Experts of a small language model: 500M tokens, 3813 steps.
Below are experts of layer 9 (counted from 0) of a mixture-of-experts language model. Rows are named gate (a neuron's input weights, with its number), up (a neuron's input weights, with its number) and show model dimensions 128-191. Each number is 128 + 24 x the weight over its row's rms, rounded and kept within 0 to 255. Numbers have three digits each.
Before each expert's rows: "comes after" lists some tokens at least twice as common just before its tokens as in all text. This comes from a sample of Wikipedia text that the model never trained on. Tokens count by the router's weight.

# expert 20
comes after: "\n", "- ", "| ", "D", "\n\n", "201"
gate0:143138141127145102112133101100135178084129172122134151122100135134119069131100151102120125100169143149141132108126127139119109116165158146132158139119113089152150102136121147134152142110068146
up0:143126134117115173129158079138128190131174086178127117124133196139109115122097192145170119134110122168151136145121135134120119118096155143118114157132095154131104097148113110093119098144117097
gate1:137124150104134155098173137142143111160143123091133137153077112093182178154135134130120137146098130079118100111078090101129161148129137122088066117107146113098098131119124112111123092167074167
up1:173106141130131097101149135177123144169111160116143143132085112169150130106126138117120113095134098078133110141074118150135164136134131158091090140126161142135085118139096086119088121130111186
gate2:123124155110145149136154124123175154131131143121158086146117170181148069130154112140084174136126155107091085099142095099068155142153148057132123130125134155069113141154142168120112105133120120
up2:139116147122129138135115162137149150156079093092085112096113153152144139175132157094145118154152146107151177123126151130159123132125106148154132143140133086171124146106106144159131149117171113
gate3:087123101156116155117134122147134153114115107167116075101131162168119124079123134125109113123136159095155175123120170185133159134100110108102119122095111150092118095172102122133131143084163145
up3:093120087114132177164179164110081165134116136152130128114083162117132153097157152137118149177138130110182116157117143152103075129163124137131145114107116174138079105116101123116165155114165133

# expert 54
comes after: "| ", "201", "–", "200", ".", "202"
gate0:154157137184154072119117131128162140132135146111103127116151144133128131114167141130121109112188149135149138121120107118132160135120137156121113125130142091160102068094125155106123100115137120
up0:115099127100134109139148125116113140176173074131104140090123090111141092126102208143111141121127130134129134134142147189097117118099132107127107129139115104173114118134116152099136138131112117
gate1:110158074142118146128117134123127171109071113114133138091125154118116128095129113159115125118137129087121143128172110120142138122155167130141101118116121137125139140143093122121101131142093156
up1:145132141156144132179135138124162106113109115109137103130129118110145088100107131138108152140090136124107156163166133094158117142092117133101115136143140119122117102138102125075160137152112111
gate2:133081130152137098205123129097102183134153126164141139126104092138177094133148135165118113175141144147115135122128147124145151124137120154068133143105134167151095123126107105130126116146100136
up2:116141090106122131125111149149115111109138132112095062097141072157111122125146155103113155137078177098084140145113099193165145101124110143159114150109154087157125093141114132122131098115102065
gate3:088147111115148127121080111092155157090098105113131119133110152115110070110125133151182077097091137104147145134192137170130143103144140119106110171102108136138166139180116145150116110089128125
up3:161099082120131152113147148134150117182140163147159137122137166147155155073176131115102117134078127123123133104086081168126140150123138135093143071123141181121096110109122141107127142121130133

# expert 27
comes after: "| ", "- ", ", ", "(", "was ", ": "
gate0:163149137105100154141131117116114154103121164140107103127075146102121156122124177165105134170126108123086138094161099132118176132112117084113138127156142146128140125143153165072148093149089113
up0:131110100113141139115135105148107146124145087163129102145106104116122165140105171143107135105156149131120092147123120145130174149057123109131176132149131130148174145120132142102162103116101146
gate1:156133117125118131150125132144147089146131180118110131139144117119143085119125155159118117107135120158126118136138126123100107097121150112116135128128132110139177162154146119135132123106099135
up1:179103108095096080131126138141116138154132112118118111106107105132129104135091108074099082111148140126144144179100129170131129156114083126174125134136146151145135164144158090097141168137143137
gate2:153158109096102115122166074145131128164153144137123098151079122167137129125098124107094158131136157142130131092125128092097141151097099129106078158122188137165141089117103100092173151082092107
up2:122150102154113100126120167135183117153128126158138142065115121092102106108110180127096121143125171115119182152147145116099151122137120086083162083169092159109084131113164131138120117098119161
gate3:083127151138134126100091081131138106141117135142124084074130119139127134097116123165096094140118155139157135123135085154122139119130130151155136130105159161139123161153149142158171152141125126
up3:137128154099115124143151100151156163131108147162084127119123104124120117122122150171150142137068141145151176180113117112163148149128124152118131135102160134148107132120130124146151109124096107

# expert 52
comes after: "\n", " ", "0 ", ") ", "1 ", "2 "
gate0:136156114112133090074117088139137163120200094114102139125141137159113142086119127130107154137148170109135142092114109157129137138159120113128139126141127073157133122129105121096112103110148154
up0:127097078093130158159159138161142137128129180159112142132116133158140123148133109136122085144168132115142164124152109091146145145075115152117121112132118157164116082094104164127171121126109153
gate1:139123100148135127093151109130129166131119164103135147150084126124137124097082176132099137128118152122140152126149117123089137066138173132122131141140111063160098110142153084109127102143112149
up1:162121111117097151069147141139079087147123130113133179148156085134129154142134129128140128108095096123147118104098073164088121138146148115131124160148171133150118129126125072142123151105091120
gate2:144105164126165136128144083133114149099133118165138111139133173112099102149088100139143105140133127132116130118158145140146134158121105119132134134120129069126104171119154110142071108147127073
up2:123115127088130190108118112111160127086148087128132093129115134108133121058143162139112164144136121126139155146115163135130103185125153131148139097122162125113116121142131123087121082173153112
gate3:112142135114109120103112081158134129115159112123097118100149147152105122148137099123136106106093113142145105131092139157131121099146123144141101165133147125156162161127126110137155151094163131
up3:108090134140104112103124094091133154120137122101131110122172130147105107103164114096152153142091105148139141129098131153122115111173116152123125142110124110173140139147177116115139132095122135

# expert 56
comes after: "| ", "|", ".", "–", ":", "1"
gate0:133160161115144133111102107136146149111093178133114135131110127147124106157147116127210159167135164168110165120150085129095095128099109125133152150141123106080119145188165144103158135147141129
up0:120104156141129119097070137112160125128130124150177124116144132158133113133169116073098141132145160132121145133129156157123110153122121104148137116122120113148124107119136150115145146139134113
gate1:122120121133139084119170106159113116154108124109113153096126121117166116106157113124124136096133127130133096129077139156085113133158123133153131146107110168162106123118131125122140117091136070
up1:148093110159152181151088116143093123161154150141131141151135165128148105164111149154124149128134099116139128159118073161133087124129154134109098166118149144114147126146128155152088182148111136
gate2:092181147118136148089123092143128110150125131130121072161128122093120135200123092103104122126105136131114134111154134139150124131156124102120121152123095105133119144136169119129130127144130103
up2:126117110174140145149105140138093156113155122161122098145119119148111147103124137141111169119137141099090078107099124112115112139131083194114142130130105084128133125105104130104105085131127113
gate3:105156111113141114121157094133170136134144082156113116141123117156118099097098154138126123127093120154159140132116091138121124145118162148145112114165117167122110140183133151133099152117119118
up3:085109129099140140170166099143140144160158114159158106084141115162077156146124126129141137130108126164131058132121091099137163133105090157135088137133131148147146169148111100118106142156139122

# expert 29
comes after: "| ", "- ", "(", " ", ",", "; "
gate0:114179127109129157129132171103133109131156158119095140107132139124154168105132090133104164147096117139175107129149122133168128127161110112159145138098131147142117111077116093172166118131105074
up0:146158111098120140181119141162110127202130128123115154112124147124124127179118172099146114093104160084145139143143139111138144108086123153130122096128124132139125122150197149127116139114131144
gate1:127137129108117133132200113148129109145139166163131111123087147099117103140137117139118101092133176131103134120158148108156138133174112133074103101148139179111131131085195111171141099152091127
up1:134115133131107119099079126122157105131147104130138122085175119141119134087152133114126107132126102122142125125142112146124129123125133131133129139137137102140147148116093111144090111156152100
gate2:089152152137146131094092095115190145137137152174125089144101127151138127139100117104118136102148150075119106132159101140111136142139133088112132191163102115144095135157122124081106145134116081
up2:139141121113113136108126156161115126106171127141136125110087130159135136127115133137157132121153083139078088098142104101128115170070110151131117124133133091117105132079103088100085080105121133
gate3:090123153108135171149125075133179127142177142130108073115118132080123115096132179117129131092166141190103150120128182113110121093146143152120103115107147131102148106125095108154142185104138108
up3:129137076116162084136104108123086129152101123128107163141166116123148083164163086114175135149106086115113120169096128147137175141122086128110143092133120152164126160156154080123131168125111121

# expert 51
comes after: "- ", "\n", "|", ")", ";", "°"
gate0:143105158125172168164083129170112106145132134081138115137099134148131094102119118068118132163164135098160110108128094110131137157111125151089149141117077135097111085132109129184135116118155165
up0:134100165112106142161226135134106132158084136146132112108138118160110121136133173134115157135076099157132108147133105167162113142122134134130138094109155120123091135133135103145121123154148155
gate1:119187132110125089120114125112119109161139149134157119160143113114130082110144138092101152148131115136122144138148109132118150155133152138117123138142121147145119146156065100158156107096116146
up1:174172124145142115136129126158118103149121090122106110095117109090147183125114132106145131109117121109145148129131122106106120107129121161115108080165181102137164105120115148116169143080141098
gate2:119135151141134105152138122166132116089084132142090156102114106118138135107117108149173136165156118108148126095117164109156139127157089150140083130106142138160110117133113122130119095147143157
up2:149113149135097172114144119122116173191090144145153160166106093151098128157090145091137087123082145145098122157143130121080146150115128110119125134139114115114168140129125120115134180139112119
gate3:134150117152114122134127122126156152140142111135133138126108163123138131102157167154172149091081163150155156107141102153087136091119122148119098131110110120124121103131135132177092188133116068
up3:114119128085159120149118132119148128128142157116112131128102122105138125125139131089145128118104128163167070142151113113111144133158152128135204128114120106116083106124145140122152108163118122

# expert 26
comes after: "the ", "of ", "a ", "and ", "(", "The "
gate0:120127140140111118121132141090083151121156177105120136137167138057119089135130099129123121127122118187116157127107141154127109138153105140151133127128163116095117150130107134084138122116116100
up0:112133109108098172115177133147120107116069141143147094099158100151164116138131125141118142130120149113120185114154170139102129117091162156137133109091111095130128102150122129178120161139105148
gate1:111167148134156091145118110170115160093099085102127167149103162120113103103133125125101167128130150138160088092136148149136134155098153111136135113110111119126144154153138067099107106103082161
up1:147146131103124122099125130108140104150134143162127119119102119134142095132102151074127168126130147157105134102101138133155161114124104125118114126113183141113164119163132179113135137122151114
gate2:106119137167145134111103128144124110125127180141117116130108103142087122153124116153158117096106152145132112092099132062162169109128123121100129123164094095141153130116118137136123091094154157
up2:140136100133147165143097158139171161143161142132098134111090140170086096095135116134118124139091102137123127110154124117106148148146109101139154132118116118140135102122129120147146114158170126
gate3:084126121125121169068114132075135137156141118109164126154118104139126135096124096150111135119105119172087154076130153154145126139101099099124105161145104095127169140132145174129148166121130169
up3:123120135087118107104128118158154143134127122088127115125130148088133136126136133159170166126138109138139157098137112139109140154127113110104112148122156133161086170164140137173172108096130122

# expert 31
comes after: "\n", "\" ", " ", ") ", "D", "by"
gate0:163170092173145096150173140122116099096120077140103126121165093097064135092133126143120121130123146124135095111125137109135136108118112156134092145125143106138122122091106149111110136150124147
up0:131082127110167130130159130113106154100133117132130095118112133143136130130178147168100091146106131124147163093114160147102123118126088104136126129150154124181106111106131133152095131107126107
gate1:128113113085100125115155114115126115155101172091144114135082134132116081117136083132090140088138108126159181110127145103125120101105119116131130096171128092134144123140123157101099114133096143
up1:121144131124140133102126103171135133138107098113152152115153138172126114130127098089120146130125127142139117095154155166145102130110177112123125158144150120160116176155117086149106160134149138
gate2:103155142170133137133125135118133112145102096137127149135176131132152117131148156143142127121148164089120146094175118121159170172130157120062086146116126146101119114104111118131126064139155146
up2:121096144132107128133116140096101142157116066148120157119152151122120151148121180100119173119132176136105135138117170093144135097134171124127113165136155117114130144116144112119113110138140133
gate3:084096121115094138106149102139147110134113127095107119134119138114150095093160162139151118136107087169151132152183136142117151118140114140095075142153161140057159092166100114164127169115114091
up3:135132119118133147110140111142128161107167124145139123151061130115144118102141086137156160150104135098154125118094105156126138135119136160143099136070130153081108082145086085136126149117122138

# expert 5
comes after: "| ", ": ", "- ", "the ", "\"", ". "
gate0:122111101167110178148130123179149130132122178144067133130100125131135093150133137082169120109143115107105087122140074146142126126156118169158154145113128134106135140101139150139138133110102102
up0:113144156120122141155140120143137117149127114147131096108159167109092133131111192110138162140126108122114142146164147132124121136133099128103120133173129129172155120123113157132140108193165100
gate1:140141114164110083162151151148150082096111150085082120129122099141180102125119137151092144099104121111149093145151155132121200120146120154123128123090131117126125132108133110132127110158104105
up1:165137121158118121162125136166166129149113094129142115083154127171145144120145100147103128092191148086166124140118103139134158120119120123127126108118124127129121146119188113129131133131099103
gate2:107185143099118117118169154138116136090140155140112158141103118164153126158089102135125119144117128112088093125107137098122143133098143128132123151155122149160092138114116141153108109097097132
up2:163107127122066167136120122094170114117116154136123138125095164114114144103117155126117171135131100160116106104132071096142114122134147144137151131157123107103143116129155094126082078117081080
gate3:112133096158097147142169114106105143118126127177135158098136121089155098149116157126155092141105098121154140134088113124072129114152138166130101173123150124138080116164105105129137114120158101
up3:085113118113148111163136162092145152117139084130137148087114116157092158127118102133146130132136128126189154138118125142082150146144107135130103117108113125104061125156170145153125130145132120

# expert 43
comes after: "the ", "his ", "in ", "a ", "s ", "on "
gate0:120115113151111147143111167122145140120146174146143115107138135132128184080096101076151087114136077115081150110105102136145136147148115125119124179138137152125153119150133123095132113138112079
up0:148089111131140133156126123152117125153103099144147164119136084105133163097080157135118145124117150135132124130101122133161119125109176155108146124128121121112145139078155161111129135116106120
gate1:055114130174125163104153123171094140122120103109153137134108166142148085109106147112094112139145139100114128125188103146119118121097173135136124157114115102111124105182188083120102145148066103
up1:105114125121139160163148112150129109092116129085152140123165129114107129107079104106146132085124102094134153125117131126118160151158149090140070124103109139122131165147119102124109168155134130
gate2:119099107150162062124156130169145094125151128145114102115082145141160118133110128099146121138111124119102118097123151090164130140130094171089126159102154116083120151141198152142146122102118111
up2:110129125149125168087168114098140123131111100109143125120117139123106126130112131147088137105114152130117177136104124132068164110156129101140107115111161150124128120106122141091135103104128112
gate3:085170127137135123097071153089142108136152127078149103123150115140094085107143077129132152129102139127126117142128099149097149118126161122119101164129147186079165129140117105151150132090153114
up3:128074157120148123131069103103124125172131139158130168150108116102117132117110118126146118135139101119162122138106128109103121116106173160136169128165130144137099180137148138123158086086164111

# expert 48
comes after: "of ", "'", "in ", "is ", "to ", "with "
gate0:087139120155163150101134126185143145124109113161137083113167135135119165136109110095148127070120094107137114111118132151102150111153125153150167127110128123109167122091126164142159147110135136
up0:137144107113143148119154127179128191180160125131116123084116084116132133136152151145117132088167062104128138109100115083153112112121103132159177130139095123123112119131143118118127098121123135
gate1:137175088124191152115090104152102117116137138130128149110116098105155115156085158119161138137148166123160182144103109164165138100124136166136112112132132124126118158133096095146158098150129109
up1:144072156132068109141120156119127135180105147138144114107135150145104169117129114130107104155097080156123143130069141160104139184129139149175124151145144136156125100113128147120117145101090190
gate2:104086126168143131143122136120114156151073182166114129150153132110131095134117125113121128156115110151160099148163110110146120147125121124085107121114139127119145155070131129104110121156089056
up2:138130125158142133130144142137130123128181111123128141129094146152128125114115103129125127113120177144137126136144098124168132136126091172112089080158133135137108168096131178156080082143150134
gate3:093087116148105170111136133134151128144118098148121102177132138155132120117114185128072153119123177126148160125134136143141159137179129129106135137133144127111155133108150145170125155107151131
up3:096103108104059085146136133132175179139152182124127130119168155090122118097163129141144159177107133130122092111112136164117109150117070153085139070108098126150119136127111109162153106102149113

# expert 46
comes after: ", ", "\n", ".", "), ", ")", "6"
gate0:136125177109168125089091111117149180111147117141130140117147164186114115137118091135102178153149147141142127140142116137080130087180102113122102124126111151104161104124119129090122094136156105
up0:137175120142156181148105113110170130154201096166125132087109116168094117127085131156111182127128165111101119138121150132123125062122118126103115115124116122144120126124150106137085115153112138
gate1:168149107184130103101103105122135113114128124120165124148106136075142158142129092145156128147140155119144123129188125113112119125126209142133109147128130105085126138148134143075117098150128117
up1:175140117169121147129103141118111119094102071177158151103087105161080150115103117133150141101149170107185138097141118113119109102071151140137122125123136126120103107158146127137099143101147155
gate2:106153127140139210120170131145120091107129145145113118151118090095137145088126116117134146154118098132090131116136116162127123160131146132124137118081128101133098148119104110142149104112076147
up2:123135114162121127164169145131118149122173114096087132119070145100139112112155114144134143137116155145123157097116124128112110149114162149127119121122125133087136153098075133145127108075168117
gate3:116152108145129119083110117083158147155149156110070091102131123170136101132116153127094139142093155099112126139187140102100108126144127120114099108118123149144142112175161117181151132112150125
up3:105094126106105122118117136099129159125140121155143157180106107144094123126140145114163117125120122109196149189113100135120103115117115144108147153142170105151123149129164110103053137133132159

# expert 39
comes after: "'", "in ", ". ", "of ", "on ", "to "
gate0:148107134135152139150133095136123152104143122129137151166129136110146118125124112153154125105112161168148134141126109152047083165169100084144132170150135111104145120096107083081130127117128097
up0:114107143125130145139111118101093123130190130122148072130154159160130155132124076131138129140128118140109143117138153156168090103101126144120112154109121110153125092164146132130110150131101168
gate1:100154112130098128094109123113150156111129139093140115104148150128108121141146124126120122132120123150163135141101101104107131124140165104136131155085099157100114128122095098166155108139104124
up1:127125135089135127130108119157096138151116170168110168157095113129136102157141111122133168158167143124149147117116108158129079159148113151187079111144156115117109095156156090128133138155138140
gate2:098132168159123115138135138124076103106098125180130121136130094111141087156115079164154151088114095106112121140113120138165129111102099129113106129120107140118123112139124140151087139134146141
up2:134176126158116146149121182109119134127132146107156064130162121161107145109150142113116155142159132112090107132104128102149140156126127188086152146133140129112128135124137115127125142076120101
gate3:128189097094152176110106135113132139126145135135107106114108125178132111144138162162144130145104128163123153134120094145144176111129120136102122114131114166138131108139113121165106167116176117
up3:125138133106126155139115147171113134109097110128120115114124113099116140131167176113162119130159108104132115122086104088151129128150105176120130097110098112159035120143149112156087099095135139

# expert 8
comes after: ", ", "and ", "\n", ". ", "\n\n", "- "
gate0:120152109118114151105133085124136129119120132134140135133176093143106115118113119144128139104092127121139065151125060111135137121124092127145162192116125143095123123093099121146123121155122120
up0:127129070145126179116130139120108141129123144116126140175149126130120105139122139153139199108146163169134093144138132134111127145117122110130131121114099101083173123154105134125110156154118109
gate1:135154128134134186128144101122140147118141120113159100125147143140166164118124150150125130143119130115132123126156170125102134110112134086112136121150147122098169146103134120128139099137099089
up1:196142139158133124121126121105126126128096138152115135090119135177133135143162114142142132168127127105122131122141146173079117133103127110123132108198141126155158147114142117113101100146175151
gate2:111143125173128132126119121111160147117099161125143106147098145165139126108119093114096152114085126143111135103103126096107143109138154076115135138108155119146144124167110129110112132085065144
up2:139098133111118113093124163115154145120133143120126111115132088141132149119124200127151128127133115118119165117134156164110115114143122123165127143121141112089092158118163142107141103105174174
gate3:136142133121118105131111071097139158140138133104127142124121172119135071112106199155126156128114130121132121121104137152116141114135156111148102150141158139102123196134123131137097110099177126
up3:133126164104118125159123127084096142118164119158142191145124097126126107110141138147185144110147141157160089133125133145139140144118080156119119158087144155101050130115128082113124083101161103

# expert 38
comes after: "| ", ",", " ", ".", "0 ", "; "
gate0:138117167131138137128150141142106092145147169157124092132152121053145158104156104093124114137136132143119122131126137096126153145143111129127107101093158125161135110106080072149154102134137162
up0:133137117112126161098153116117141138142130134142112110137107071149123137123128121122135138166106094120146154119173135122092121130152102092099130161119154149158084110144156088076120147171118142
gate1:109133150153116150113117135113170120130115060110108151128159129154134113111075104156099129129112123118125137160134101099137130127102124126108126159137131152162180127117169134124094156137112141
up1:128134120151116126119121115104141119155097129132104149116157112127175075128123099139113146163112121126109185128118109137119143133132169144098113120166120151138120147140154107145128160155131109
gate2:157115140150130149100138102132114122155126121164122110105116121125139150156112117104101181145122148155125129101138109090101130175141108155148103065114109127115119164157152137135159121105123133
up2:108142139142139110108136123119144103124149123124123135122114139122092143103145127115145113110124151124123160134155179132121139088140140151079120118158139073112111122134108140134142103057123106
gate3:105148114123128136104116125143131138131086153156077068110102098124150098127141123118177135120166107116103138114141144136134124111145174133131103135105121129144125115187134089182095166091143086
up3:049138110108128116141141103139108137146107073153139072164158139120123118120130092142173146155118091105118149112135100125156127115097157142119143149127156123109143162137143136152112118119133102

# expert 58
comes after: "|", "| ", ")", "=", "- ", "–"
gate0:130135086192114139112142144115102137083156066138179173118143106149125127105110121102113128106153149136089117121137126127096112123172122150151091106146185109084149120129126155153113105135140167
up0:157135125112153151134149105142132176174119130131093089110119132080127169153121151135141094116113152125145119134137120110082132139121143088157131124089128199116124106131141106143167162166100134
gate1:136125136123180145118086095101149080111120113084135098121169159146082134130133127109091123121120118129153150157180112172126156107138149110099161072141121091138134095140143084127146095108113094
up1:142125103136150137135150129154103081153107136125095139114132137163139120124114155133128129067131094100114134131118154140146116109116099098096140137131155138117122101122142140164139138131109097
gate2:138134124101115133118149095150119127133121114155143124120139107143102129144131155145140152120150107171105094127150103101126130111089128160121176116123124086144097135134175093080122087127133089
up2:100148140147141114182117135128080127124133096086087131134109149158084114130106141119125124122108109096155158109148104123133113141110145149104120138115142125119172128139056156142157158108096130
gate3:147152179145158127161119122134130168124144105132121115147112132115111103153130165150126120122134128105177153150126160170113119119158151136143145171109125147143071099139131138143127128137104101
up3:094106131104170145126085137134120145152169117117123112160099130117133111172135097113123143107119103100213137141129139151133161175152155118141146151148093119116118132151118109101097202137123133

# expert 10
comes after: ". ", ".", ", ", "==", "===", ")"
gate0:142119115168114157125140121096120135147139145142118127155166087119111145087128093114141164160113128132110077129132124144115111120131138102112133107131142116116160132107100124135159109145076135
up0:104128155134083180177115106141147139164147141132107099146120137102141110103139130121170110138129147122110147127120148140123099077121095101095145098147126086105095143130123145175152135131054170
gate1:148149123122127116111144128133172153160130129121084146104169069152150132089096116194116112129105136152104106125127141100144126113117153107115087087140131080143160139149145125152096138102097163
up1:168112092156145090106124127146094155163094153128108119128115151159156081108143122091170093105140120131129150143142139117151116105180097182117097145160128145125136166136136114143165139116157105
gate2:121099127152053092123151114110100140145099142157085101143150123080132092103125171088115166151134102101100147067139178121165130138115132146079133159091129143146103181125110150088135123134123107
up2:142101164122111154195116114120124120114111091125127075127112103171118105101129095128109142115106115123118093139111118129087113127179109144160116133146127104141126149133129125090104118110095096
gate3:127179082117131138140088139113118166118150115128104140150083083117092134090103130162142196106118154108106123128149145126127130122140129150088110158133141125093154103130081102162141144095129138
up3:116096080132125142102128141123137203154169122148088177129133126111092113099120154112132143134108199102116109145116164160114137122112108168125145137129107142105134146131099095152168158102122118

# expert 23
comes after: ", ", ". ", "The ", "that ", "which ", "he "
gate0:138077113139107135122094131116123133138155107123081169152160129099103137117138154098120112180095155124133094095097075108143102127142159118118135131123130154147117097106111118118113127120128091
up0:103124101101163170127117116127144129137114132133121139124125124123145115141128132063084136137089147166085120120127115130108118125091146171095117148122141152148095095148143151145084143179129112
gate1:136125130165135156136138125119149146160136137131134103129135138098139146131147152132105100137106149105103158137144090135144149092125164150145087106131192128145138167059153132089123145118116173
up1:137117117168162105092108153135141157168155097117097131129137113127102108124179120086104101132139151114103129124141106124106125120117145124112155121148138154173148140117125130154114120143111131
gate2:063081120172121141085168129106125128125155136112133122158129123088137131107074124097129146174132120103128111108141127116123104144146130143130185095125128135091128130089093165129128130149116111
up2:143112108200092134122119140121170141171136131130120104116106097110127142094098112116116149126093092116077121124131151128137141122167135127156074128124164095121149129109136122085101063106112100
gate3:119142134137135146122162107113102083128093100109096121089182114082136137173119190127135142136115122140144123131136149183141147141137126135111106176130138127175127125137144102153100106141150135
up3:128142136136153159117165095124143130142105122123132113122151112140154126104153190119126175113091151119155114124124134112101162175106112139123147142099112156154043149132133091130110092117115114

# expert 28
comes after: "\"", "to ", "the ", "of ", "that ", "not "
gate0:113115170149148138113122116122129143115109196104111106146127163081130146124181132128104100124141106154120061100126117098116136171136154114137164137136148180089109130100156130096122129119115110
up0:177161144111083149155159131150123127149117115143115186108147154113139119161073162122182137070143133134136111154124144114133128107116081151100141124134141112155095171163143121166094147117125141
gate1:113120131179135158126149117116119114116177169122098137106153129131187131080082093088123151138150121132124168103146120115135143119100163144135131103140135118121116142117095159164134091152111082
up1:122148132148141115143119165162125110123074107086138147175147126113138155126096136150188064157134071128138174137084088138142148138122114158088093090093112158132101133089123123137135104189127138
gate2:095132162121128175119167149165139153120126141123051119129146137147134116105135131119070081178133130136159110157116148135148134129124123146137121130119121148139147135105094119101137129108085117
up2:128134159124102166137111146203106141129127147160076108110076149160121128084149156131079117121076140143125117165129121112168104151133118108162099142156105151141144123088166090158152115133147118
gate3:126154118152119141172126153136173160165131113177081100107107126145144128120117167111119115143104142096145127150136117121120112109152147114100107117115104106142165140185123156120132116091123120
up3:076122121087146149115118109131135158093165127159143170136127112116096122102181124133134120128108133158083117147129129116121138135144108140120140145120187118112107113150150104127074138151106113

# expert 40
comes after: ", ", "the ", "- ", ": ", "of ", "and "
gate0:134124140160092157118132142109169132129129147144141089141129156155123154141118152137109087114113162113124140123165125120160153125146124159082132138090138127099108103115150180137140086201089130
up0:113138140129106157157186140149126127192142128145144188072115062097094147110163115086138134132114089159093159138076107147172128099153116088128151144110122093157150104134138118146133138123174137
gate1:106095116123137111121161105071116116147119124150161077126170162093138113106122135105151157132149161139133114113155137160100110110099143152115137125106115105134133150165159112119126102173134135
up1:161115112142164136147144131147127116132129069158087123125140119132140157137125103045178141134167132084110116151106104108143093110111153134153135108111124159155151111125134143128120115151156085
gate2:162145143096155105106117132117111151171113124135143110157139131129155106171134120188125152102095143118082112105162137133090111128074106080115110103147135144164099126081128137122136159108121151
up2:063128097138097132141176116147133110143155122155106114110089142176112135095156124116132089096124187115119147128124151125103139121160136164098111161138163111139070144170123108110114115103122100
gate3:080152120103097088094158103145160137117126136129100136139140147105120098124114117171118120137130161135188164122146132160135124116117166119093116144112114127127116127146144086115115132124136150
up3:147110080110136077131088107131101112146154102120144112155110115175112141145155137101122136135132117104107148145092124159105112122168124141107151097115136114095165171158172174134091141094124107